From a checkpoint of a small mixture-of-experts model trained on Wikipedia: 32 SwiGLU neurons an expert.
Below are experts of layer 5 (counted from 0) of a mixture-of-experts language model. Rows are named router (the router's row for the expert) and show model dimensions 144-191. Each number is 500 + 50 x the weight over its row's rms, rounded and kept within 0 to 999. Numbers have three digits each.
Before each expert's rows: "raises" lists some tokens whose logits its average output raises strongly, later layers aside. This comes from a sample of Wikipedia text that the model never trained on.

# expert 33
raises: " be", " continue", " have", " become", " play", " take"
router:534504474514501477540455436465572512486444565471486502442470521484543498582510520519476511487562436521570423494520482424538482577492430457515496

# expert 44
raises: ".", "-", ",", " (", "'", " at"
router:426478504538458537480507476436537537581543459456530498443415553540578533588575513495558493541639520528547493556550525453525603566427551514500520

# expert 59
raises: " and", " at", ";", " in", " for", " with"
router:520493506390494476508458485478511482528436458500605584455492516473503565604467453579586441599517447504533439507522477476578495487498527424523513

# expert 62
raises: "0", " ", " with"
router:499516475512424538475496403526531485490503463492568506414491529438537535625564549510479527516533406503564495571581510515554588491483512507598472

# expert 18
raises: "en", ".", "er", "ar", " after", "on"
router:456455488466436509549423438407472470479455482450536586492418541492518475614526513471532459464583414599534444627556493510548559498406552468550547

# expert 31
raises: "ih", "is", "ib"
router:482474433524413529564478387479553529577415453444465544554443482505469464478591453563549545505609452606504424571534561450560582590484510542525492

# expert 15
raises: "|", "\n", "For", "|---|---|---|---|---|---|---|---", "|---|---|---|---", "There"
router:491520534469519509600502404444498428449473513443549505490529534470559500516552445537621472573523454572525508546521477537506483531525520425570542

# expert 60
raises: "ear", "qu", "hn", "ut"
router:512467495493429501565490568408501554543480440460562545523427573478515468560493494535625443551525418497488494528587433500474461471496444560570475

# expert 3
raises: "S", " J", " S", "M", "K"
router:465481498468597545567416507459555442462455554456482579467529488441586544486559524564474486548510492510491486506584539406456488539443530464523463

# expert 38
raises: " However", " This", " Although", " As", " While", " Since"
router:475567486432588491481458489514522551439477426436423580394459503523528561579471514596493531503542452605430466492499537472522519501502510449556451

# expert 11
raises: "})", "|---|---|", "     ", "   "
router:563551505489580587554490470474473540459476501493601568477467578514552409522557435578622521481607454556442424493519575488563506509486487428540504

# expert 28
raises: " at", " |", " against"
router:479470551454479588493438453542502513498413519425545511470474516446498519614477481515486540487459492525528477508537571510569513522421393437546443

# expert 0
raises: "-", "\n", "In", "E", "When", "\""
router:558440548509453529594414518489521483518454451411549502435439531429531506513471373485512504456635471501570511522509527520549471550473447523607418

# expert 58
raises: " of", "\n", " and"
router:530478535451431456480416439416450528499454439447546463424505531425556424550491522486476487577590425504470466497452496510544599543475456523554477

# expert 35
raises: " a", " an", " the", " one"
router:453557498493566562471519501513612516478460516542545590454502531493487444507538556496517455561618498494482406479476543410524583503489564457498485

# expert 17
raises: "la", "all", "the", "ren", "l", "i"
router:538566462489567499491459444350569501555429518512485541483492529438534432555474493512455497557600409550444365585502496508521547553454496425550437

# expert 57
raises: " ", ".", " that"
router:456544513444451534559410493429574513457529573523491572485431596506533480559542403468549453540535502506468531541591482495547591584503541492507483

# expert 6
raises: "2", "5", "1", "3", "9", "0"
router:480477553513548517561521513426520524565424459449444476461535568446540440568566474564501462529516471479477484553464537442573570529541548445527545

# expert 30
raises: " |", " ", "\n", " –"
router:475560542461463519523401522478483500531458507435561547450471488500468565538482483536600498469574478552501426479526484402491498549556475499481467

# expert 47
raises: "ie", "ies", "ious", "ii", "ika", "ias"
router:441438454477452514578513415506484469471507494455488539446430540497511434553481393574533500471565451523427507547560433470581492484439545499555492

# expert 23
raises: "s", ".", ":", " (", "9", ";"
router:594604502553515526449411387463582462600449479524459530446462483531529453482470490578570487494591430466541523494533498523458618507453488454486519

# expert 9
raises: "enn", "ze", "ii", "erm", "1", "2"
router:449543511505473577472394500442526532582464449444522586523488505448566501586465523469513486524510494543451412536533504491541559566572431409568502

# expert 4
raises: "erm", "ij", "inc"
router:447557553480507481598488467403494423582548464423555493460515579444577475495443507580540562430482494474453492517483496472577511490521518529496488

# expert 27
raises: "Note", "com", "1", "S", "the", "ren"
router:528557570452566567537444523436514486508494536435461516507511586479545418503499448528504414494534509610460462505539471445606574504571541387565440

# expert 48
raises: " Preceded", " LINEAR", " Title"
router:441566561459538477473454511471574468511500492426476541516438571437518508575535404530481483531588497569436520487494540464499565563529455489581480